config.toml
lr_router = 0.000267
norm_eps = 1e-05
seq_len = 1024
train_tokens = 495600000
Below are experts of layer 9 (counted from 0) of a mixture-of-experts language model. Rows are named router (the router's row for the expert), gate (a neuron's input weights, with its number), up (a neuron's input weights, with its number) and show model dimensions 64-127. Each number is 128 + 24 x the weight over its row's rms, rounded and kept within 0 to 255.
After each expert's rows: a language model's description of what the expert responds to. This comes from a sample of Wikipedia text that the model never trained on.

# expert 22
router [151  93 124 134 110 111 131 123 109 124 122 144 139 152 107 109 112 104 153 136 137 137 160 160 156 125 126 134  98 103 124 112 156 131 109 115 140 108  88 130 121 186 112 110 132 142 173  85 115 124 103 100 106 149 137  94  70 145 139 149 154 135 127 104]
gate0 [125  85 147 122 122 114 128 129  88 135 158 112  95 144 135  78 101 128 131 103 103 105 136 114 126 132 176  79  97 124 144 136 107 127  82  98 135 114 135 120  98  95 104 159 169 155 127 106 110 115 153 166 108 117 106 173  99 179 140 141 141 128  98 149]
up0 [104  90 125  91 138 103 125 136 187 121 121 126 119 121 145 133 151 138 154 116 126  92  86 137 130 162 149 143 132 141 131 121 156 139 158  94 133 130 139  78 138 139 172 136 167  90 145 121 147  93 108 102 129 153 102 100  90 114 171 109  81 155 127 102]
gate1 [134 122  91 116 114 111 126 105  82 114 105 100 133 108  92  85 143 145 126 129 126 111 150 130 126 146 122 106  83 164 104 161 147 135 174 115 105 142 121  93 135 100 162 132 121 104  76 110 116 134 134 165 130 142 135  64  92 134 163 121  90 112 117 138]
up1 [128 152 150 142 127  86 125 120 125 134 148 147 140 170 151 127 160 122 153 119 138 175 110 100 131 115 125 135 116 156 152 145 120 120 122 154  94 167 167 156 117 125  85 124  89 141 158 120 127 129 144  95 165 112 116 126  97 128  91 171 127 114 130 150]
gate2 [147 140 106 190 108  79 109 128 123 128 139 115 173  92 151 110 105 157 113 124 134 168 120  81 124 124 107 151 101 115 105 154 109 133 152 117  99 162 148 150 104  96 162 158 108 144 114 152 141 101 154 141 139  96 102 119 104 120 163 139 119 128 132 129]
up2 [111 132 126 128 153 171 134 172 122 128 147 103 113  85 100 114 117 121 123 103 134 176 117 121 132 113 156 130 140 141 154 145 134 111 163 121 135 100 106 137 139 130 109 152 141 152 111 135 116 130 117  97 173 139 139 149 125 190 159  95 157 104 105 160]
gate3 [ 79  80 111  97 126 118 123 154  97 119 142 161 105 110 141 148 124 152 151 146 110 145 158 130 124 107 126 150 103 171 128 116 101 129 124 133 109 124 151 146  74 113 154 116 104 136 131  99 139 127 168 158 116  95 140 163 173 128 176 159 126 155 123 121]
up3 [ 96 117 124 145 120  78 132  94 141 149 138 154 122 130 144 167 108 166 102 122 117 140  93 123 109 134 132 111 107 116 118 165 148 142  94 135 107 146  95 143 119 103 158 116 153 159 165 115 158  95 102 133 101 126 137 122  95 130 139 161 101 103  80 103]
gate4 [157  91 106 131 135 158 107 128 131 134 151 124 138  97 125 124 166 195 142 153 144 169 114 131 127 119  79 125 180 128 160 119 144 160 153 142 102 154 124 118 151 147 158 125 143 151 123 120 101 120 151 153 150  97 109  89  89 145 126 104  97 122 146  97]
up4 [117 218 126 139 149 131 119 119 129 128 134 124 138 166 120 154 123 176 143 135 121 151 160 149 115 155 121  95 135 126 132 118 154 175 132  91 106  91  87 133 152 110 146 110 127 114 141  84 131 117 112 169 114 137 131 107 103 152  95 170 112 114 152 154]
gate5 [124 147 154  86 121 111 126 152 108  85 135 124 128 155 153 136 133 174 136 165 118 114 114 106 111 120 110 110 102 158 166 164 119 127 120 127 108  81 105 103 133 137  90 164 178 160 133  94 109 131 108 154 147 153 104 143 147 112 146 117  98 146 149 134]
up5 [115 110 153 151  91 151 153 134 104 113 114  91 109 142 132 169  80 155 125 114 125 140 161  95 111 152 134 125 120 126 126 124 169 145  72 128 137 123 123 128 143 144 148 102 158 156 125 157 122  95 109 144 131 128 129 110  97  81  82 150 137 139 139 135]
gate6 [141 107 176 122  82  95 122 143 118 114 127 124 161 157 138 128 144 127 126 121 117 140 124 124 113 142  96 122  76 115 138 101 110  91 146 166 100 100 124  68 174 145  87 114 101 113 149 118 106 165 130 143 151 152 106 144 122 124 147 114  66 119 134 122]
up6 [119 147 124 139 138 148 138  89 120 129 115 135 109  88 104 113 157 109 117  94 178 147 147 137 148 118 137 170  99  75 106 111 132 113 126 140 154  89 116  81  86 104 121 115  75 119  72  87 139 127 139  98 133 122 151 125 143 110 143  86  99 125 133 124]
Description: Middle and end pieces of split words and names, such as av, unt, al, ate, ipl, in science, sports and music text.

# expert 0
router [115 154  90 120 149 135 119 132 110 120 142 137 162 145 160 135 146 146 145 113 127 126 137  71 117 155 150 125 136 121 108 166 143 124 140  97 111 114 113 123  94 109 190 128  55 116 125  91 153 126 130  86 158 168 111 127 116 157 122 119 107 110 110 121]
gate0 [159 154 156 124 132 169 105 166 107 108 130 119 136  62 134  99  84 113 126 132 106 115 136 113 116  74 110 105  96 121 147 102 147  98 129 169 152 133 137 140 136 106 120 126 139 121 110 122 145 113 174 123 175 159 105 127 122 125 152 109 111 111 136 139]
up0 [127 110 130 117  85 129 130 131 153 111 176 117 130 159 134 145 126 145 121 148 125 123 136 116 127 137 137 140 109 146 119 127 128 133 134 153 108 127 123  49  97 187 192 131 118 122  80  97 102 133 103 123 154 148 110 113 154 131  91 132 155 119 135 114]
gate1 [123  82 100 171 148 154 161 126 148 103 139 133 156 155  78 123 144 159 130 123 110  96 122 132 129 105 103 156 176 140  99 118 118 116 107 148 167 153 147 144  78 155 132 123 139 149 125 151 126 131 127 104 117 144 150  99 144 139 128 148 124 126 117 131]
up1 [ 92 136 133 107  87 154 150 122 117 134 117 141 142  89 141 145 129 114 131 118 139 145 145  95 153 113 129 117 176 125 132 133 108 134 128 135 130 162 129  94 101 111  80  94 117 113 109 116 163 165 147 127 137 195 112 159 130 132  86 125  86 158 110 103]
gate2 [116 151 141 128 153 107  93  90 119 141 147 112 144 113 138 139 114 112 135 107 122  93 117 114 129 110 150 115 163 126 115 119 106  83 113 119 161 142 129 162 134 166 119 143 162 120 148 123 137  87  80 148 135 116 117 113 179 155 126  85 128 136 103 113]
up2 [118 116 128 108 128 109  90 156 143  95 138 142 130 136 170 122 131 128  92  91 137 102 142 146  90 154 139 147 110 150 153 108 101 120 116 134 165  88 112  93 133 147 130 153 132 119 115 140 139 150 118  95 122 124 101 197 103 153 147 162 127 133 152 149]
gate3 [118 126 124 137 142 144 142 146 149 140 135  72 121 181 103  96 121  74 122 134 138 148 125 144 176 146 181 102 136 118 129 138 145 117 126 156 131 145 160 135 152  97 125 150 130  95 118 139  71  92 132 145 167 181 129 126 124 174 128  69 145 128 145 102]
up3 [127 128 154 133 136  80 121 110 111 155 146 148 147 118 134  99 140 138 134 191 132 112  97 154 114 106 152 138 143  96 128 135 144 156 152 136 151 158  78 123 109 144 108 117 128 120 111  85 121 132 127 114 138 144 127 106 151 139 119 136 125 138  97 129]
gate4 [171 107 108 116 149 101 151 179 157 112 158 157  93 119 142 117 100 191 148 134 128 123 168 129 131 104 128 129 135 128  91  91 117  82 111 150 120 169 185 176  99 110 133 120 138 137 144 113 122 134 138 104 115 126 148 168 137 126 163 148 144 113 108 101]
up4 [112 172 143 132 104 135 168 116 130 124 100 151 176 129 107 137  94 110 100 118 144 106 142 156 121 177 134 173  79 117 120  95 140  96 144 155 154 151 150 120 172 103 100 108 113  95 128 125 136  91 139 146 159 151 154  92 102 115 105 131 112 151  99 130]
gate5 [128 141 113 111 104 131  87 147 107 127 162 150 158  91 127 123 137 139 143 142  96 158  97 151 137 119 152 148 146 151 106 129 111 115 145 109  93 152 127 161 142 135 136 145 111 161  78  78 136 108 169  96 153 139 151 137 133  96 144 147 126 150 153 109]
up5 [150 132 152 105 117 116 143 133  89 122 121 168  78  91 138 134 117 121 119 101 137 104 176 145 102 167 110 104  67 121 170  96 167 113 130 109 140 164 141  96 149  83 138 125 124 128 142  78 137  99 157 116 134 187 122 119 105 170 140 165 123 131 141 135]
gate6 [134 150 142 119 144 133 113 123 111 158 146 150 138 122 121 141 183  88 156 128 164 112 111 140 143  98 144 114  91 138 135  85 164 138  95 128 111 122 112 120 103 121 145 133 135 122 104 143 100 133 125 133 138 157 138  84 113 160 127 174 135  90  98 155]
up6 [146 134 107 142  93 124 120 136 161 144 121 124 112 140 103 155 162 118 132 140 155 133 112  95 126 124 121 137 127 136 134  93 121 148 113  95 121 150 154 110 125 140 135 124 164 101 126 122  92 125 140 109 101 140 102  68 118 131 129 163 128 133 127 165]
Description: Names of wars, battles and world regions (World, War, Soviet, European, Arab), plus dashes, pipes and == heading marks in sports-career sections.

# expert 43
router [186 128 132 134  85  97 136 130 124 128 129 102 127 164 147 114 152  99 118 126 115 132 132 147 140 136 126 105  76 133 140 120 157 111 128 142 133 150 123 151  99  83 110 126 112 174  91 126  64 116 105 149 126 146 118 128  97  70 131 127 117 141  70 158]
gate0 [107 110 108 113  99 114 134 106 141 111 110 169 110 142 131 117 100 129 119 131 135 132 114  68 146 149 112 129 159  89 135 156  84 137 129 117 114 123 116  99 132  96 120 108 115 121 104 152  89 158 119 105 158 148 118 166 121 140 123  68 107 161 128  98]
up0 [131 113 140 156 126  83 109 151 170 117 116  97 113 129 129 111 125 134 107  79 115 106 116 167 104 137  96 145 126 112 144 149  99 116 118 125  84 127 192 149 150 122 133 159 137 111 117 142 141 143 149 100 129 130 141 189 133 106 112 114 143 119 115  88]
gate1 [134 143 145 145 149  76 115 131 127 125 138  97 139 100 110 112 138 143 197 127  95 116  76 170  84 148 150 125 114 132  81 111 124 131 111 105 158 131  95 142 150 153 119 133 121  93 148 129 115 159  77 128  99 165 130 136 137 148  76 153 201 199 128  98]
up1 [134 162 142 146 146 104  89  94 117 150 117 116 133 151 109 140 104 101 160 121 158 121  96 133 126 109 134  85 148 115 119 117 132 103 127 169 104 111 178 123 144 162 131 149 138 136 108 148  82 130 123 106  88 118 161 157 145 181 145 104 181 123 118  90]
gate2 [115 118  89 112 125 137 110 139 122 105 167 129 149 161 122 123 110 140 158 115  93 147 153 123 120 132 157 147 152 144 131 155 134 159 151 163 160 122 107 134 113 152 130 140 164 122 122 137 175 140 124 118 173 132  90 106 114  82 133  89 135 131 142 155]
up2 [133 105 133 139 129 105 120 142 192 138 122 126 122 120 102 130 121 187 133 150 118 110 130 117 145 139 102 152 164 159  81 119 118 144 134 115 151 131 131 113 133 103 144 132 134 111 122 145 171 130 155 124  73 139  89 166 139 158 143 134 118  97 125 128]
gate3 [174  99 125 120 164  95 132 138 109 138 150 132 126  97 104  96 123  95  89 111 144 155 135 130 159 134 135 119 128 128 161 125 135 115  90 117 138 130  79 101 157  97 163 132 122 134 104 126 109 112 134 121  93 111 119 132 109 111 142 121 125 118 123 135]
up3 [139 110 148 130 146 148 131 168 137 128 145 105 187 164 115 141 110 146 167 133 104 131 110 161 135 130 115 147 133 123 130 105 117 140 124 153 140 128 107 119 180 143 126 115 121 173 157 104 124 106 160 107 124 134 155 127  89 130 137 130 104 142 161 171]
gate4 [160 135 156 145 117 177 134 145 143  94 127 124  77 128 122 112 144 149 132 139  96  95 109  89 110 135 142 128  77 168 151 128  97 162 136 143 127 108  96 127 140 100 142 112  99 140 138 123 107 145 117 145 142 153 148 132 124  84 119 123 172 119 125 182]
up4 [ 95 148 106 127 151  98 166 156 107 119 148 123 128 169  97 131 120 115 105 149 183 149 129  84 116 116 132 172 151 104 139 154 146 120 143 118 111 169 134 130 175 117 123 131 152 132 130 128 133 171 125 122 160  90 147 124 160 103 131  98 148 172 151  95]
gate5 [130 131 127  91 106 117 114 115 112 161 116 169 179 160 121 111 105  69 124 114 127  86 117 173 114 120 173 118  97 125 160 137 133 131  50 114 109 117 122 131 144  83 111 138 100 152 125 130 121 135 126  78 133 113 124 136 136 144 115 102 154  65 142 170]
up5 [114 137 109 136 117 158 133 132  98 137 139 142 149 111 110 140 133 136 141 154 143 130 136 129 154 120 158  93 141  66 103 124 130 111 134 119  82 135 133 102 117 103 121  89 110 138 147 141  84 125 118 119 143 149 175 116  89 153 103 145 187 153 102 160]
gate6 [168 103 125 125 126 120 140 150 117 135 171 130 113  79 159 115 149 111 127 106 132 153 114 116 135  83 117 112 147  99 112 123 132 143 117 133 141 159 102 135 114 105 132 167 102 148 144 142 143 125 103 128 153 134 135 150 145 107 151 100  48 122 156 171]
up6 [157 152 132 100 117  79 138 137  85 107 121 116 143 115 126 144 147 124  84  90 139 101 134 142 115 114 130 104 125  82 150 127 142 108 159 145 136 135  72 147 147  97 105 136  85 180 117 133 120 102  63 132 170  99 129 148 138 112 125  97  81 127 106 132]
Description: Pronouns and conjunctions that resume a subject mid-sentence, such as and, it, its, they, their, followed by was or is.

# expert 16
router [122 143 146 113 135  92 116 170 108 145 116  99  95 128 105 137 114 115 112 154 124 112 135  79 135 124 111 171 161 141 162 149 106 134 134 140 117 109 146 154 140 142  61 132 121 173  98 145 122 128 109 144 126 182 103 148 157  72 149 117 161 119 106 127]
gate0 [100 138 137 134 127 121 119 155 137 131 168 128 152  89 166 134 116 160 118 156 128 136 124 134 115 130 100 100 116 125 150 120 165  83 185 105 110 141  99 134 136 150 101 109 162 140  75 119 101 127 131 157 112 138 146  92 140 147 116 107 139 110 124 140]
up0 [158 129  87 116 144 114 139 118 135 100 136  91 135  96 117 123 152  85 123  60 114 126 107 156 131 119 101 158 119 147 107 147 105 129 127 143 170 164  94 133 127 115 143 146 134 169 118 141 132 134 136 138 157  83 139 148 134 107 118 139 107 121 123 188]
gate1 [132 134 125 120 124 105 106 169 156 123 150 119 169  98 128  95 118 143 103 180 110 129 170 125 140  99 116 142 133 140  88 127 147 120 122 208 118 118 105 135 121 107 155 145 134 109 128  95 183 156 171 150 124 169  97 164 131 148 134 117 100 145 143  82]
up1 [147 114  92 117 115 107 155 123  78 135 123 149 132 145 100 117 152 117 142 164  97 104  99 162 138 191 165 102  98 108 110  85 154 127 112 139 158 147 133 146 149 156 129 135 139 100 113 134 133 119 176 129 126 105 135  94 150 171 138 156 163 122  94 168]
gate2 [142 129 139 157 150 159  96 139 136 158 153 142 103 173 127 114 131 151 100 108 122 157 168 155 150 128 131 177 141 127 108  99 112 149  97 161 125  95  94 156 148  81 138  64 125 114 141 144 154 141 106 163 133 123 123 139 134 118 146 128 129 127 134 193]
up2 [123 104 133 100 137 137 150 149 138 103 142 125 121 136 146 109 135  67 108 128 116 141 135 132 143  82 160 115 113 154 129 173  68 118 180 122 115 155 125 131 143 128 142 172 145 146 141 111 155 158 148 136  99  88  93 121 104 100 151 131  99 107 135 167]
gate3 [138 117 112 173 126 131 120 146  88 120 127  86 167 147 111 140 143 165 130 152 116 140 149 124 129 148 113 135 104 190 134 145 144 138 142 110 121 154 144 143 122 114 141 157 154 106 151 160 109 132 117 147 124 144 137 127 110 147 142 155 139 140 103 174]
up3 [131 104 100  93 111 155 140  99 176 147  92 155 147 143 117 139 136 140 107 158 129 158 128 153 145 120 130  89 102 133 167 129 123 147 133 123 118 141 163 145 114 108 150 119  91 133 126 126  98 113 144 175 106 106  89 146 187 127 156 109 108 131 135 114]
gate4 [119 121 129 160 160 111 139 146 127 155 128 134 163 158 131 119 150 108 118 182 114 114 122 122 122 114 113 109 117 111 112 144 127 147  82 140 101 102 175 145 158 139 140 156  86 113 143 107 183 133 137 133 170 104 101 144 106  90 158  72 112 160 134 101]
up4 [124 145 171 117  94 115 128  85 136 161 104 134 112 155  92 152 151 112 143 142 123 102 124 136 128 108 143 127 149 107 107 153 131 125  85 113 123 119 131 176  84 134 131 126 127 173 131 134 141 168 141 123 137  98 147 116 123 145 131 123 113 102 126 147]
gate5 [ 94 102 137 140 123 136 147 172 115 100 135  85 100 129 112 105 144 112 129 149 166 111 149 102 139 139  91 128 150 164 120 109 127 106 113 142 119 113 171 157 139 113 153 173 152 136 123 167  98 162  84 149  68 137 130 165 131 136 145 141 155 139 101  80]
up5 [116 151 145 137 141 122 156 160 115 121 138 128  94 144 139 145 124 102 155 123 137 135 141  94 140 130 113  99  99 146  74 114 123 117 140 108 127  87 133 146 171 121  93 158 118 151 108 106 153 126 120 150 139 177 160  98 151  86 132 152 165 132 103 116]
gate6 [164 112 110 165 112 137 124 142 153 130 122 135 125 141 110 157 123 104 114 158 102 140 168 136 135 139 107 141 111 153 122 114 112 129 135 143 141 131 138 116 132  63 123 144 146 168 122 115  98  92 138 125 134 105  81 161 102 126 159 119 114 137 150 155]
up6 [125 144  83 146  94  99  94 117 112 141 107 107  85 171 107 142  83 133 158 150 127 145 144 147 138 144 167 139  64 105 124 105 165 158 123 132  89 108 132  96  88 114 119 122 162  93 150 160 114 109 132 131  95 113 165 145 108 134 123 136 157 133 166 133]
Description: Words locating places in gazetteer-style articles: is after a place name, County, located, Coordinates, Elevation, degree signs, railway, Airport.

# expert 15
router [132 133 123 126 122  86 161 107 128 139 123 107  96 126 146 144 115 162 146  89 147 129 158 151 113 137  54 133  96  76 110 134  42 123 116  99 126 125 142  86 156 124 163 127 116 178 149 103 118 130 115 138 127 111 137 164  84 150 131 138  74 161 137  94]
gate0 [145 154 116  87 133 165 148 125 130 148 152 118 111 175 166 123 132 144 157 135 152 138 100 174 166 189 106 104 134 105 117 126 146 145 152 157 112 140 152 124 160 126 129 128 111 124 114 126 110  97 134 129 142 138 136  94 126 137 144 112  95 118 134 116]
up0 [153 121 107 140 167 176 114 116 115 104 105 123 152 168 178 146 171 184 126 144 117 106 161 111 114 129 156 165 126 122 109 114 121 117 193 119 129 148 180 115 167 112 156 117 168 163 132 120 101 115 145 166 140 134 105 156 142 171 159 202 130 153 109 116]
gate1 [119  88 110 125 108 116  82 157 139 123 138 153 133 133 105 122 102 116 113 135  96 122 166 145 111 119 131 101 133 171 152 104 132 135 137 132 136 120 150 163 113 117 143 113 170 126 141 105 196 129 138 118 128 118 109 166 101  68 162 130 118  79 121 157]
up1 [142 125 140 171 136  94 133 119  60 152 102 106 120 153 122 136 139 134 136  91 108 117 139 116 111 156 107 143 152 104 110 102  93 143 104 153 154 127 150 113 127 155 135 127 119 151 139  94 171 130 162 140 130 154 104 133 124 106 111  97 153 104  90  95]
gate2 [109  95 136  99 140 107 126 126 107 132 130 123 134 129 128 120 158 104 178 143 141  96 106 119 127 168 140 181  73 119 127 104 111 151 118 169 112 120 126 139 130  90  91 105 101 141 126 118 109 114 137 184 152  94 122 142 160  91  72 153 101 158 155 155]
up2 [139 123 141 130 117  98 119 111 197 131 106 121 104 109 146 149 101 154 112 116 143 190 136  87 116 161 109  99 134 101 108 164  74 114 128 139 109 104 106 124  91 150 107 123  83 137 121 163 190 172 100 122 108 147 127 180 150 117 130 150 120 113 152  94]
gate3 [ 69 112 114 136 109 136 125 123  99 111 146 166 129 108 118 127 117 164  99 116 145 120 134 140  80 113 129 138 129 146 120  52 145 130 109 152 143 149 152 103 115 156 110 131 122 146 130 142 155 133 140  99 111 124 112 118 106 131 126 129  97  94 128 150]
up3 [155 113 169 144 135  99 128 119 130 112 137 121 121  62 141  83 118 124 128 103 145 136 184 141 129 134 156 119 101 128 126 106 164 132 139 140  98 105 104 139 107 106 177 157  94  96 110 118 127 112 163 138 117  95  88 161 140 176 105 225  82 119 164 139]
gate4 [ 88 109 112 152  90 148 105 146 137 147 121 109 128 136 155 146 145 180 122 152 137 132 124 133 121 144 162 108 141 103 106 123  97 111 100 151 114 129 141 153 119 111 132 105 115 103 120 131 155 161 159 138 101 131 146 132 122 119 127 172 119 129 146 111]
up4 [138 117  94 121 131 128 121 112  77 132 138 155 123 102 155 121 147 113 133 126 109 103 110 174 123 185 103 128 120 143 125 116  92 108 122 115 178 156  61  91 122  63 159 142 108 121 105 106 133 151 125 125 118  97 155 158 105 104 105 140 140  88 129 117]
gate5 [161 152 128 149  68 120 111 151 135 161 133 103 155 114 170 133 131 124 118 147 136 130 140 159 128 160 105 127 135 133 116 146 119 176  46 128 149 140 144 131 158 126 114 127 126 140 143 136 153 163 120 129 151 144  94 155 157 110 130 126 111 110 121 116]
up5 [127  94 133  97 148 105 136 105 114 136  76  76 133 134 138 116 147  82 133 146 161  90  88 119 130 121 138 168  93 113 116 118 131  84  57 125 152 110 142 151  82 146 140 114 134 126 119 139  63  75 147 137 105  96 115 121 135 111  98 123 144 149 123 150]
gate6 [117 117 147 149  99 149 128 116  77 125 106 127 122  76 106 121  79 104  96 149 162 131 117 143 114 131 117 144  97 144 126 139  99 140 151 117 155 145 129  94 124 121 126 133 112 114 120 160 115 120 143 137 114 150 151 128 109 168 132 175 168 135 138 160]
up6 [115 120 151 134 146 128 137 146 107  96 117 109 163 194  90 114 138 169 118 119 121 108 118 108 124 112 128 118 139 144 124  91 156  89 125 140 155 130 139 134 139 113 100 140 190  77 126 117  77  91 140 133  98 130 136 125 168 113 109 123 156 127 118 139]
Description: Capitalized words inside song, album, film and book titles, such as Love, You, Night, The Only Way Is Up.

# expert 8
router [131 123 135 105 111 148 130 154 134  98 162 163 104 118 132 133 153 149 139  93 127 140 120  89 157 131 126 117 110 139 122 103 137 119 134 133 152 173 160 146 104 116 125 149 173  84 147 136 107 145 187 149 181 129 132 114 116 105 162 103 117 153 134 153]
gate0 [113 177 130 149 148 146 156 142 122 134 116 167 126 115 116 142 149 133  57 135 126 129 108 146 109 165  95 124 106 136 137 133 129 135 165 153 139 150 138 105 145 138 128 148 102  94 122 128 127 124 154 103 128 110 142 125 112 113 123  83 175 128  96 131]
up0 [140 144 135 129 123 115 124 136 105  92 149  93 170 121 131 132  94  92 166 129 146 101 146 146 150 114 137 110 136 136 142 144 126  72 163  93 171 112 134 124 126 130 125 156  98 135 109  83 165 129 145 103 167 137 124 144 157 187 136 129 122 112 186 117]
gate1 [100 142 149 125 129 133 164 131 125 130 122 179  76 122 123 149 113 107 131 155 135 126 144 131 170 162 126  98 120 119 123 127 128 108  87 150  97 128 122 168 111 118 164 121 123 141 160 132 145 126 115  93 178 113 162 142 106 114 105 165 197 151 129 100]
up1 [102 114 111 119 123 119 130 162 107 131  95 145  96 133 109 138 131 124 190 116  99 122 104 122  94 179 131 123 113  66 106 128 129 174 100 144 128 114 172 136  85 140 128 106 119  94 119 143 115 101  83 111 171 125 152 108 139 154 128 119 112 131 166 143]
gate2 [150 149 100 131  87 124 131 134 109 129 110 105 126 130  94  97 152 139 125 130  94  51 152  86 179 118 141 113  96 155 109 155 125 152 138 112 145 135 160  72 146 100 120 114 128 101 153 141 146 155 126 121 157 125 144 108 116 132 147 170 195 126 152 120]
up2 [142  95 128 121  98 115 113 131 143 140 130 137 103 141 126 114 117 118 145 114 123 142 112 163 148 175 148  67 139 113 148 159 105 160 100 138 140 155 132 107 112 146 138 100 141 138 131 127 127 100 156 133 141 151 109 159 147 124  94 153 185 140 112 128]
gate3 [ 98 105 109 122 122 151 114 147 165 139 143 123 127 140 103 125  75 136 115  95 101 113 126 148 121  97 133  90 123 162 139  93 118 129 108 148 190 101 118 117 127 112 148 133 140 155 122 146 127  89 128 120 107  99 124 137 132 139 161 109 135  79 141 119]
up3 [131 110 111 135 102 127 131 113 143 133 175 115 104 107 151 106 140 147 129 128 133 110 150 133 135  82 180 134 116 140 139 105 120 159 137 110 162 141 115 138 121 148 121 136 144 219 130 146 109 170 131 154 122 119 119 159 161 123 129 142 146 104 166 178]
gate4 [139 120 126 117 150 119 108 151 175 104  94 119 137 124 111 121 109 142  97 107 111 142 115 121 134 166 128 132 129 123 129 191 149 140 121 103  96 152 183 135 112 128 103 152 142 126 143 172 173 153 176  96 119 109 131  92 101 102 149 133 142  77  94 124]
up4 [ 95  90 114 100 103 158 115  69 155 104  99 121 111 101 148 119 101 114 124  78 127 131 124 108 122  89 139 116 147 179 108  95  89 109  84 121 134 154 103 103 143  95 105 164 144 173 112 142 143 160 135 132 151 105 114 129 101 136 159 153 108 121 124 122]
gate5 [127 133  98 122 173 125  98 124 146 144 151 136  98 104 138 104 137 144  81 147 164 159  91 164 125 124  85 130 167 129 160  86 130  94 152 134 122 125 103 161 138 178 133 131 175 124 136  84 154 153 144  99 139 141 114 173 105 147 163 142  91 156 127 101]
up5 [133 108 140  62  82 124 134 128 118 144 154 110 179 117 139  89 113 129 111 121 105 138 128 142 105  77 120  84 152 114 145 139 117 140 135 126 132 131  93  77 166 142 138 132 114 125 112 118 121  92 136 151 115 122  85 127 141 120  98  85 133 108 133 107]
gate6 [119 108 131  98 148 148 154 142 134 134 123 110 125 110 138 113  99 117 126 113 108 114 118 144 107 137 177 114 102 100 174 106 111 139 120 109 160 114 118 160 115 137 106 134 126 121 107 106 136 109 138 143 102 176 102 109  80 137 149  91 133 139 135  85]
up6 [108 129 135 139 137  90 158 149 144 141 126 144 142 174  94 134 127 129 146 139  95 109 144 133 140 183 117 113 150 144  97 143 137 131 134 154  94 118 130  99  83 109 115 156 129 192 138  78 145 120 145 128 141 158 139 132 147 159 125 147 139 124 113 107]
Description: Sentence-initial or post-the quantifiers and determiners in expository prose, such as Most, first, only, other, largest, The, This.

# expert 30
router [124 127 134 116 101 123 110 112 104 112 138 115 164 135 154  93 160 131 109 127 127 111 124 140 124 119 120 107  87 137 148 119  98 125 108 155 115  93 105 152 133 114 135 127  99 132  60  68 104 144 122 104 152 151 106 149 146 183 135 119  97 101 129 167]
gate0 [140 132 123  90 144 110 147 126 104  75 128  98 126 122 106 120 131 140 112 135  97 147 126  73 144 109  90 106 132 163 110 169 110 120 149 112  89 133 148 117 137 112 100 128 138  77  93 122 123 165 118 110 141 124 113 169 117 134 136 143 166 126 120 107]
up0 [162 105 117 142 115 110 115 109 148 107 132 140 161 117 116 123 128 172 143 130 105 111 131 149 112 115 124 136 119 149 106 132 120 131 116 136 109 161 136  96 128 146 103 146 134  64 122 115 110 113 110  95 119 127 118 113 107 138 118  89  86  98 151 137]
gate1 [151 125 103 126 129  71 161 147  87 104 147 147 122 155  84  96 123 150 160 113 122 148 122 145 119 166 113 155  93 122 136 141 123 111  83 135 145 152 125 145 158 136 127 123 119 133 155  98 193 106 149 149  87 155  95 109 154 155 151 138 105 128 157 116]
up1 [121  87 135  89 122 113  91 147 122 121 133 136 110  83 120 109 129  75 113  93 120 109 110 173 141 167 115 133 121 124 146 130 109 129 161 140 169 147  73 162 146 178 151 143 130 145 155  64 123 124 140 107  70 112 101 140 160 103 134 106 146 153 129 109]
gate2 [132  89  85 148 113 123 125  98 149 116 139 140 117 124 144 104 146 143 180 134 140 116 133 134 141 117  92  99 148 155 114 123  96 113 119 133 156 142 207 136 109 148 148 132 166 191 137 134 173 103 177 139 147 117 154 130 121 166 151 136 118 102 150 125]
up2 [ 78 146 148 148 146 172 107 134 127 160 104 130 143 143 113 134 105 137 103 116 141 115  68 145 120 172 128  89 134 101 125  82 147 121  98 142 141 109 151 152 189 144 102  87 131 158 161 115 118 115 102 122 110  90 107  98 146 133 153 121 146 155 119  99]
gate3 [136 149 165 189 141 139 124 158 143 129 151 121 130 136  71 167 159 184 112 163 134 108 163 116 144 114 101 165 139 135 127 122 122 108 167 149  90 145 124 152 123  72  70 135 142 128 125 146 161 164 120 163 166 132 100 118  77 108 126 133 135 157 135 128]
up3 [139 109 124 125 133 168 154 122 103  95 144 105  94 104 142  97 154 114 172 126 120 173 129 110 118 140 112 132 141 136 148 156 119 121 210 112 120 136 119 141  54 171 113 132 157 147  97 155  59 139 121 112 159 163 147 105 121 147 124 106 144 156 157 109]
gate4 [104 117 127  96 123 117  93 137 125 111 151  95 101 149 124 128 104 152 177 148  92 110 118 100 141 158 116 128 104 125  93  58 117 137 125 149 146 112 107 123 154 161 138 144 116 163  74 101 166 123 107 121 146 194 111 116 127 143 123 138 122 161 154 108]
up4 [136 129 119 126  97 118 134 109 160 153  92 152  91 104 125 149  61 149 151 123 101 133 163 110 153 133  98 155 123 114 182 157 138 135 125 107  98 107 121 170 128 141  94 148 129 106 130 116 106 141 123 137 114 135 138 116 153 119 131 130 146 110 107 135]
gate5 [114 126  81 111  98 177  94 122 116  97 154  79 144 128 126 133  63 129 124 112 108 126 136 102 117 122 166 113 140 164 149 158  91 111 161 116 110 138 153 140 123 143 118 148 124 102 145 118  89 117 126 118 179  85 145 120 122  82 127 168 191 139 139 120]
up5 [139 128 129 171 149  76 132 142  85 111 138 128 147 115 128 115 161 164 101 146 130 161 111 169 103 102 130 116  92 109 137 150 156 131  89 153  65 149 116 135 158 106 147 192 114 144 123 116 140 142 183 136 104 171 158 146 127  95 134  76  91 181 134 150]
gate6 [110 148 112 178 135 126 112 102 161 125 121  71 101 116 145 142 141 129 106 133 117 132 112 142  96 171 157  92 139 141 124 106 115 144 130  95 115  96 112 110 115 128 158  60  97  54 166 118 120 145 116 100  86  76 132 159 104 123 136 130 155 115 134  78]
up6 [130 115 125 128 110 135 104  82 102 125 131 109 149 150 143 121 101  84  89 147 128 140 127 171 143 134 179 140 122 138 151 124 133 135 153 111 128 120 108 125 171 130 144 116 105 158  89 129 107 122 153 166 128 137  90 150 131  97 124 114 111 145 113 105]
Description: Colons and pipes after labels or numbers in sports results and lists, such as Champion: and NOC:, plus Men's, Olympic, Championships.